Weights of a small mixture-of-experts language model, trained from scratch on English Wikipedia.
Size: 9 layers, width 160, vocabulary 8192, 6.24M parameters.
Experts: 32 experts in each of 4 layers, 32 SwiGLU neurons an expert.
Below are experts of layer 5 (counted from 0) of a mixture-of-experts language model. Rows are named gate (a neuron's input weights, with its number), up (a neuron's input weights, with its number), down (a neuron's output weights, with its number) and show model dimensions 0-79. Each number is 128 + 24 x the weight over its row's rms, rounded and kept within 0 to 255. Numbers have three digits each.
Before each expert's rows: a language model's description of what the expert responds to. This comes from a sample of Wikipedia text that the model never trained on.

# expert 13
First syllable of capitalized proper names and taxon names, split into pieces, such as Blu(ffs), Sal(ač), Bar(i), Om(agh).
gate3:116111124118133139141112120101175165113114111107142125173124104119094121124130115112100131109126174163079121123140132103148140130137149127132138139109146118084148185078139120113133170119147091172118124114121145137102148146171162113152124154
up3:101126151118178112118111155137190185128143110113098164071133121138126140089149107135094114127093163120143105148132078115146132096117106132143081131136127137151140128130117130148086066115125120105116197155149125125139122155132088116119144106
down3:161092133107117133089092126142115112143149104097150128152171127104122168140139129102130101130123124083136064134102085121098128123134171149117100137108181168130111090102129145104137166119161112089139122102147131106109131154157130161139157181
gate4:117184135169118121140103109111111081151087117135143113180106143112139152106131141132121125127164121120081125128170137083124093148127172126141094124097132117096191123147126167146128118139150145135132199150114121104120122179118116131212129114
up4:177140114133119127129095136149108120173123120108142128130131145125158132136087109135130151091113111120120164102190126123120139125166127140117142127114122141126158094147171151174140110119119139105138155149157097083133140129139129152156141069
down4:119107078096144085132142126160077163091123153116152147158142143113110121110085120156125145153129153165106111148094145133137088120109118150131104158117070099141118160104113146113145136138115119097135104150105151164136171125088132114148125134
gate5:134112061169131133179161119167109151171131140169111131156133185120180125118124118111163135079163128107130127122119158157144096088149139153121149117120128127144148114125141111126095124136113103126146165078109130113144144130158169134126130131
up5:146128134097137132108103125164114123119118105075147159094126168130157129130161112135110174134137107165127151133110115144113124160110154158140120096104154133136108121125110133098176120109097137108140093105111180145160113122119079119163154174
down5:143107181131106117142102172096088147120131115127114084134123128153123173153088132105137124140067100071140138144163136140124106164138090088125140139142169133114125163086125183160117147078177135141147146119120086103097123096099130139113104161

# expert 26
Media nouns like film, album, song, genre words like pop and hip hop in infoboxes, and possessive 's after names.
gate0:112122111082162117157094108118125102125180112147089118116126139126136136136093087134093087155135121125111100111129118152160155136140115158127179121122087118156108156119146101148139077141122116176143135130072141114139155112130148135103127057
up0:159168100118143152119146139120108107166081114132156140157146148115127150103112109124077143116073158153143097090146161130145138144107136140110147129126109118107115119069126150139140145088121103152131144132112075140118149113160153109108086112
down0:125124130131134138118141119151147129171147101141110145140162139136110109095147167113086140113095135131137131088121099136148131091080134121169117106103187111111074162132203143190124122092098120109143104116115106114131115115132079095160113137
gate1:159100092132133137160112109110108165133104090138177171101132145077177151139117116144168133124140128107104096143064140125093122135129120124160168083109087147114140137143167147144087123145085137090113166125165146106132119087134180133139137169
up1:095130128141132107124082151153127156137132157118154138149150124171110131109101112149071117164155119108117148109175143093095140176129139179136145112143118143124136099120111101147076133177122158130089135123139120127121130150104150179144134086
down1:118118128104093146132136118132125107160153149085106121146173138116170178147129123153109124167171113129112100062106165109083159103123118160111153100091155133112116174133106154133145135129124133163130131148153125118155118128113176124123157092
gate2:166127139151135102118105122107177097090161128114155110120122132104112175148161115164110148080107097110140152125135139166081119130135159133120104143137140147145103201085128123085124150115120102113128132122137179113099106124191125095121108094
up2:131093160118105145155142123120125056083127143162173165108124118137117110105140111086143126134106140093161058161137150098127112139136137150172159113127118151116108100110127130136098158181105082143131131148129063097068129121131149128159130121
down2:134119113109121138141147111152091160186111080120122103143134119144135111151109123113161140127111099121115098116150143097115119155132147150096138132102153112138122071050120094125130105130129137117104129139098121147117188126091119121135156176

# expert 17
First names and inner pieces of surnames of people, often after his or by, such as John, David, Sánchez, Kyle, plus he/she.
gate0:136144154108144156133114122166126131126084102097134134085170116099130186129089152182106083128121128138113142103135132096106124139142140110118073119087169151087176135177161137107192137147131171074089148124121160134118122152122153098135132116
up0:097145099164112096156093110125137150134123111138193121106116107101126129119123115155098098138143127121101117131123121107088134170146156133111179153115111136108147103141147152157129147133147154102146097123129110151141089108185137165093136111
down0:145144149149188085159167114092132138151178127161151089118122104125112112101157128150205123158085151131128074086115127113122096111150150128138141119111118160091129098145108115166139116113150163105093121130162134180127156171142104125084123143
gate1:109118089132150152095127100184114124135126144136144112141099149117143126176099134117122135136143126145091133112131158129142102122166126094160128138104139121082091154148152112136140080127174103135107105119125133107139173153138115115132138090
up1:079140170146162127115150091129107102151139160122099057142123110140147111121099102121138139173172114183156137115099114130142128108067153097124111166137168107146114145165158150178135137107124123143148145153114113120151143127112129085127150103
down1:103117185178160126092150120131153150159133136118100166132147151111149127132057123108134168119107166092117131097096154136083160109148115158102165139124110148101154149093086120100141117134115146140128160118123129136120113141082077157126113140
gate2:161163079159110085124081155183150132103145129112141153156141136135123128114098111125125121150130106133155129151137142109147143097154167155139076096090143099147125149115142128084119130149151122104137131129167095166142142143104111133147149175
up2:081130141075134109170118126147113105115146123144154136134134151107110106117080165170097123145114168156162126155136167111119099162124094105147095176124116144099144171102142094109134099117138126148132150148125126101159123129113164090150139108
down2:115107096149127135093119121118130143111121096126105139104163112115143142112120123128104155152111122115091091147181145116086140118116120106169124156135120161158132201111150098140143167081107134151154134177106057106163102132129106117097126179

# expert 2
Pipe separators and blank padding in Markdown tables, such as | between times, scores or roles, plus stray inner word pieces like g in Montenegro.
gate0:110114104116092145107116112133108157081175112127155141120175103122111095120148164121130115126109111113127171097116112108130123130171154094095158143127107109164175116118124111128105155156173139099132169129093132146142153136146172129156117146
up0:079122147134128107104151161140138111130153126147123135150107133195123136098161121128142122125144098187133117132150104135160131115154149149138096109069140150115091133124104115150123132094100097116128112110151131127132127122095146095129145141
down0:105139094133160117147141137138130117109099100122108087120114106139147099134138144148114136139156074098132165078133124122096139105090138074089148117177155090165142092108186151122117121137099122146147118162128146151135107112144128118183140155
gate1:160116166145140120114150135111084173086120144113173081164100149127144105118135126119130180147139126077122131146103105101162071102134144174131141102123149130120136147098151054121145163110154107173129138125129117177161117142137143138095128114
up1:117155142110140122154163166129160122160125112157086147080095119132176114109135091131128111133117098172126136139133115137109091151106139124102127091131124131162084106118101087103142110120108100121138137087146105132131150107139106146166104148
down1:119131116140149127151116127115156141078110135135132156109074119138129097122132131121110122096115131111161083183095127146093092123138089117097143101158111139156103121177140082153133130120132092105113099155114136151098162124104112122129168149
gate2:143135118111110124129173117090102088132106126137091169151101118087132197085127149101128150124123082096162126150148117139123125120139165159106165119083141121090133131156170144141148154154118112146204116145115103114109116117115159103162111137
up2:103162065132150165091065178143156128122156150154099135110148106135099088144135168137101151094145110138136119131165136158169112145143123118088112163156145122109164134103099143157125117145129128137115113107126102163139118134133157113139107083
down2:119151143144142101123129137103143164172115126173132116099120115112120115181134143164079096091121088165128129113097158141189148115126156126115093129120133120090158117093140166135150108109143140116124140110130095098151111124123135166101146081

# expert 28
Initial lowercase fragments at the start of a split common word, such as Cons(erv)atory, co, re, un, aff(inity).
gate3:139150121157093151144129083138078127105133146153143130097175138145134110110119136167121126158171132141140059142114133128127091107165132133119153137131117121110140167148141149125144114136152141145147139169082146133098094108118143118105133084
up3:143132119130120099102113116136103125098091152135126122155134129080119102119105110152148103134126175139111136149137182174118105104151153114108141109076121136153140135128109127170172133106121119143146108098164098140114170103109101130129157090
down3:114149106134111102129102133167154113097131144091147119170145107157144138151123127105143123145139090104135102127096140117107154166085161149126117146133141154131148076132075138106112117092134113063148098145118125151167149171129141111127101145
gate4:142123110144149116120104092141150085185122111159134108130140079146137126132117088132130167090128118095172148166145132122140151119104133087154174141134141095114091143079166132081103140147093118125128145145058135179124150107158141110157112129
up4:107118167159126109114094124146103117133152158113113146158112115140170122125123132181123141093096134159082128131133146096137166111151151149155111163124110141082158157129141109082140146126112175131126110120147131164134116103120159113126155091
down4:162129108118138111158104114125150155131143105141129100159102125077142134149147085139138122095157088130124132127129133175096132140171135125171106136160117098163106104112092120133078155133124113147162125122131120087079107150125117171135073171
gate5:145127142131125104125110118130085091141132171123111166134136109155123131131116090171129163124146145111126111135165126112140125175105156157148131143149192132098156111078105136127107108110158177138111194119129134141130112153142162101092153130
up5:155083125117132125152128126162138152124129155144143132140148136140095122106160148148075113122131134128124103160172144127153132124139145147119134161085215114092157152098109132129085127136156153150162117144093104154136137128150071142046104127
down5:135105159153119107082122122136117119098134112135086149152126108152154166150115105109146085095133145165071110126129138112115108158137174119156150089099110155142102162126138139163139148119130103110101154161151181154126106123114140110186116139

# expert 20
Inner pieces of Latin taxon and geological epoch names in species lists (Eocene, Miocene, Rhodostrophia), plus direction words North, South, within.
gate8:116153118111128102142130134155122158175096133135192134095110155108126144134136133084162101141128134144116142133122154137093112122125149094125134108080154067091143150115096145115156114108125117129116186103100140156166113129138113172134111098
up8:142068096133109124136089135133094142141100135163127092149171116162135146107118098141164087112103073153111099111126123103138150096096127147139119152149152158144119168165167135098101156152152122153141142148138111163138089083143115102120110107
down8:068134115135153126123116108123116095154124113134119127131134101159102126074167151097132127108144103136104091108152140183103109150123103059147095112148124169122111084131138131127145147155147147087164137141141110114149104121144137128140113144
gate9:137115175133182142121113135169125085123121110115178161127111144137130163108174125099125157147118137117115172130109126117127120160123143118111164124121122123106140140154143128116112119139117117142103112153105135126113097115168138094127127105
up9:140139134129086091121164134151158135122118086119086086140125139123086119133145164131132122106138105084081088111096114140122133116088122073159118117138108103139104156166151131148122105160082115092091105129123114108124154126109118150130162166
down9:120132130142093091109101118122089160119127129146128136137135145144132146149119171131109142134126139093100171115139102145116162108138146144102150107179106083142106117111087153139123081142125160110119127122122081131119112164118163140119153177
gate10:153115162098123146132164156103109117087127134108158119139098112089145123167160108080099104158109169116120159139181108105165094154148177115119116129107186103110133137104128079081127100098145181110139129139146092119092161113140112120133140147
up10:153126121166158131145162110077126132149113117159114120128117104114053102178122141168089127130074100123150150133113090177138153141126095110126101090097125145178142104114133127149142121115125143115096127152124155122153117178135105149144132099
down10:115105117114147191107171144142139162113128111162096132085144087102118136146102127134108137163088181149114123156100130129146140100124109089160114109097105127116110125131167150142120128152120076091171109098129134126133143146136111157172126139

# expert 4
Capital letters and pieces inside acronyms and codes, plus hyphens, dashes, slashes, quotes and open brackets, such as NJPW, KTM, UNCTAD.
gate0:113120133128154138165158129112130150121127159141126144142108115144091123096173099108109122082102120135134155132122172130105115133160096123107134110119108122113140131111161120118144130135153104139124126187144088151115137163136123102125148128
up0:110137118128105153149139176135136104172139134065119141130155147085148168079129129123106158182120091113120122095138157125124163155085118100122149113142133098130141094133145120106152106132073155104154122131175112096122144121119083132171111112
down0:105128156120122192133100163144123130159129114110148130159161077138145151149124137138118154138174121149111118134106105140120126099186131151069112151107124118107129099149153113136163124087132115138128125077147115127119096138107114158159169120
gate1:157149128142158120107127125107177112152165120141173110134115109121117097102150124113141103121130191097133123130176144092142121087155142096084170169109107140092124133164104118106130166139122127077131106117082094098161150160133131153129139134
up1:113131132118079145113155164097129102160137103120130139129099136159120125147097119105133123100131152117116095095076149123092114135132128133113115126147135138154135139117115157129153157135130186137158120094123174135138080102133101120140079164
down1:143165136162171140160146070125095188150126154125090147148104160116118134117123110130084137079126068106124097096088099097126078190107125147142152170142156130137116113097133165116093124141103166079103155103160143134146127118115141141121125144
gate2:154161123096155072117124133105098141125105118148148137126082149107159104133129124096110147113158170142142168097103161079128137105135123134109137134109104135134118177172147144115161125144107164133172105139104109130171165114120149095128156137
up2:108123118174144119147143135158113149136169107131117127164131094120129155159151104134140127146111125108074137175161105118174114137123091153096098138137125067148152101137136135159157103141150130118165136019143123141118095130133149125108090128
down2:097151104099110062105127097105155134101140139162102144153136125141149131096141145124102136125128118137121126125095112135126103148147126125102102117131156068110155057132126154099150141158122147096120196097124154136120101117140162164136121122

# expert 12
Vowel-final syllables inside non-English names, mostly Japanese, Spanish, Slavic and Arabic, plus CJK byte pieces, such as ki, ya, ja.
gate29:106111146083152094127126136145163141134089144114146095128153126113085102138100161159116133119143150128111113087129090125140109096130129127154183118141130101144151128123112120103108125140146139127152120120123155131136139128097110081159118122
up29:105101108127136109116108078122139175154088127108140136176123120078140136135127121135137137142096138124143125154156121178163178154130133118110162096119093122122132093147130125129132140103113137152127194146121130127121095089185136157129119110
down29:108123148129113098138130119136100063184128134122101126154123120169133105172108105112193119128159158157089114111140135090120195117128125118129116122111103109175100126115114090144137120109111168148099108142144140156118119113137122100087128132
gate30:122130124108109137141090137139149126105120142145120125117158124130164154136132128115151156134144123125167144151105183124132144157106122129106105129111122088144103156141128137166123155192118104114150136093100099134132080141141119143130129106
up30:116055121123110138101132182112167165124124141068136163099124119115161104081115143088174138116130106108108129169118145148117131107198138140143109127138143164155138138152121120143116126118151072140170123134095137137116157125134104163118152111
down30:104092128164130144177132101090129103161144169131114103117126145116125135146124145113124126089149125128175133101152127106095155128094151068060148117130132126100158143154161121134115101120145119130087143134128134171154111119136152106086085088
gate31:150124144135143105137179064112111118095117151108173141132123098109157124129168128122110135138109120125130129131112096098115135105152162113119167115142105103135154099080149147115163112118090197152100128125107101111110147131122157132106137130
up31:129131122108063112119152119114129124108122156067154110121100121096105157129138154115139158094155143130105163130098119132134138108154186140140105113154114111120130099117105170164123171121165152089120132126155153119158120168121109124160092148
down31:110103111117117170116174138117133162143124125123152122104099141115143144141125142133125131161117124138110113166141092139095083176105128105088127112134111143095115104122147113143141160156148102082164139142121092117148149097140123117167111144

# expert 24
Early and middle pieces of uncommon or foreign words and names after a capital start, such as Alzh-e-imer, Mars-e-ille, Ot-ta-wa.
gate0:089092106109128108124108125116130126097152106162114117125135129121126126091097135131111131125163118130132135102119150152125173117120155177101102149128161141094135106139126114129141107161141114150143134125117124127126129133094111130164109107
up0:131087134156129207152114135127155150094163129104161105139109105169105124142146141111109158122139158154112125104101164131123134109163120122130112133084106173130179137139127140127152119128125102139167131153117094137111142107113109125071098161
down0:182119083130120109105130115127141160165083108139134167150160118130132149165106105093126137152142182164125110173156101142114091107144165099125134120140131151131100157114143126096120139139160099079076133170129161125117099127152149123139103123
gate1:158110083163139156127146133084111111097113120123104155098108148134156139107144122101105126162154125066131106135071136145133079097108131136138143126132115138143110094129134153125099176117079147131143158102098141150166152107103115133153153153
up1:155157135132100128155121138089138109108103157100158100115175147125162170142121117144178113150137105093107110131100117098120176110145074099135146117118116108117115062134165157167122123160150150110131156085132114136086135133075147124156123130
down1:127149144120108124116114143155152075133075124129109134156159117111121152161137108076146108138140122143148130149137143187141166114157146119098085099127122079130141124108212134126134159098106126138120142157100116128164102166096143130089122077
gate2:115128134142159158130151124089119144117095161100163144127139145099069122122131131149087147108110132132072158122133172168184164157127138134121146154090146103132171072135136140115155143127132109140113105104116126082123097120129119136117148142
up2:141147140105145114130141120161158161131125155119162115121124116140127171091124131111159127130149117136125120092105100142133138121152130156146117115143159162147132111114156118117102083181132147134116125068126149164179143115110105133149126134
down2:111200145116149149104131153096107143102109122088120153126135119133121135142088117106111133121144122105101129137087110141110125134143178154130122124122115133089169143127132129202141139104122111099157129151140148113125141172113104152099118148

# expert 21
Auxiliary verbs and adverbs like has, had, also, -ly, plus word pieces inside Latin taxon names in species infoboxes.
gate1:153145145113091123092119108114119113167160158151160107104103169106149139097135096124143124133154077089154104166149124139168143102153174128166115085153147112143173120159130143121127141124139101121118146116161138100118146150150102077111106123
up1:099109131143124146150121110124079159144103106121161145121116115115102139155138113112160127087089181120122137102131142116133128112154123129150115128122121107114127111126102144150164149134155137139158119147133152119159114085125127081164107123
down1:141116159098127141151155154163126163142088154131166129109155133073071091136120091149130140149138127153135107141132136074115149148098098102146103117117116146095161160147119105140132143100148116120084100118083114145120129160108127128112145179
gate2:156102118141140094085136136100159160122149159093146133180070144110122166165120149145121172143114131112150114151136131157101126142120147090114077111117127123127113131124178143139139143161158144161082074125113118151136128130112104095148112141
up2:147156139084183102115122121101092103096115124100138132128134117079117130116140130151133135141127099114126116152121126142134106141161088144135120101125095101123104124106231138139153089140131146167080077117131148139109120131112142147140163095
down2:124164124112085150112149146167092157091132095139107128095125162132126111106119097121085097115114121134131132156164133112142140114080094144155166181092119111157119140140126114162090137117135111129122138159091164146146116094123107124120133163
gate3:126177096143123140134132078145122117164139121162102097108117145141126137080135103108103174138112113112120144164124096088142133149123135116084189099141107094161114139131130102147131161149134147145152126183091144116141135135159125106138146135
up3:126109089131166126140120128137078136138134157135131152108144110124109113126077111146127136163123141144147101094072140144129122085164142153147094148135110140122139124150104163150153116146173178075135137180127114112139123126144141138147130121
down3:119162163115122120134105152107138074126141101106155129121109112160174121161125079159155125137131163146188121092145111132115149139136076120136120130101100140110141105125135146126112124191151150099140115125124141124086102145111139134108155139

# expert 9
Word-initial capital letters and short pieces starting names or abbreviations, often after a parenthesis or quote, such as C, St, Lt.
gate0:092123146103134142107186109134158113114138098149180106141095102125168124104144104095089114168154173143097179154138100101086121151102119120086155143151120115154152126141108121130108129120124095132131167093158134156161134106127138140137137126
up0:123113112160109119081115133145145126135102125119197140174123151141134143137074187132147133103154179142107090131110093132122092136158133138118059140125123101132115119133132155106172110125100094135145086161104087134101131111087157106178129137
down0:105120111136165138150128103116196180135085117124111122168156087110095157127124150111111149136119103131154104144157135115154123128146123058147128127131146146139149155156155109133090174110124133129117146150166125094102144109148141128118130120
gate1:106157153102141152135140117166130106133121150134126119123111076121120159141080100096066131147168156061129166089083130154118126126131120181106166125092182104092101094149146095125127175129158092135124112126111140155130101091157136140167121113
up1:125083152136162125095118101174115181092131092109070152135153134118160117109106145166182128101116121131127125136148130133128124131123139085151133102184105159143110161152121159110118144103148151086147123134118130133094150099100141149105135123
down1:126123139134134178165163145134150115120136121115089141143190101078159186102115150143137155134130149102109153104092134120109110098077085139149132145175132140114083110132099149096126106153096113115119133137144093095162150138112160167091119142
gate2:137101108123140118114122143143119108189088118109140107126110163108168105165119088154093103104132138122095127130105144131126154149088138145122102123097133131106146136125156096098118102125132098092134136093099151144162114139103154127124142145
up2:127057159117100130124091107123147160109129152151097142121141129149140096143096101123119135120116125170092140119116152098157125128158119141125086114145114093093127122091152109098131153104100165138131125143129134106106076149133133078112117138
down2:143121148154116120146140184121132145134099123090098135108149128201116154154122131131137128103104106129095117118123121134126138104154171148108101165105141130109122118127121119145120128140116169093148089133115170124151115121083125166118197108

# expert 8
Capitalized words inside institution and place names after the or New, such as United, City, University, York, Chicago, Palace.
gate0:120102131142145128169118121165140137118124123110104139138089088154151160072175140107139129157114160116120149181088113120091105086090115153171159091095137140127135078111119099120149142151111119150112159131095082156094100158119134125152151161
up0:100081162182150131129102102138124125136103125140152159131089137130106142121160159136108132085164105121115108109098141103107144137119110099132131139146138109122109103142165142167140158103155126119164113123137154102103160107110129203152115105
down0:114116116122115145155066122137167073092128133124124138138120102131120171128179140118133131140152122118144114147084126125155159087145134140150106123096149145139153117136181112106128153111123150136148142128115159141125110117131143135147143121
gate1:140096134133142133163089111130132140124109142189115142105095140126132132089164081126131134135133147106105130168111138135131121127139127146146115127113146090090144122111141165141147132138105128133136120146105113170100123152110161119115146114
up1:170092133114102105156144146166123149138138187143139171115110125148094130121130117118124134137100113133133141129158087166133142063110121110105152117131142177157112174136160147150079152129108139124136182144120105119151154082152115118147120104
down1:141089147124148122171132127147129138137129110134149191157125091149131141100125145124122116126136130137135090125089135170133137078115135161125105171131120147112129147120208129152040148154149135122133121144129126130129134120130125125143122123
gate2:111122103133099141142104165148155100139139147170146136112106128151111105117164131104077166149145127112136138149100161110156175091140136143129106091105124101159123145162110139131101161159073099111145149141100141133085143108111082139135158112
up2:117116121151109134111147114125166062098087129184082133124146141134121126141130150091156123139166111099161118127096146132131114130129149136106144118195114162113127150145134112123154123109095129096167100101140088113183147135101156122139146110
down2:135106059134097113143163158123143095125120104106128132154123129126111177137112152129135147147148103097126147165111128123168119107135141115159136111163142141125107188138123137164122125101083124133145122148158148109135114156137117123110124138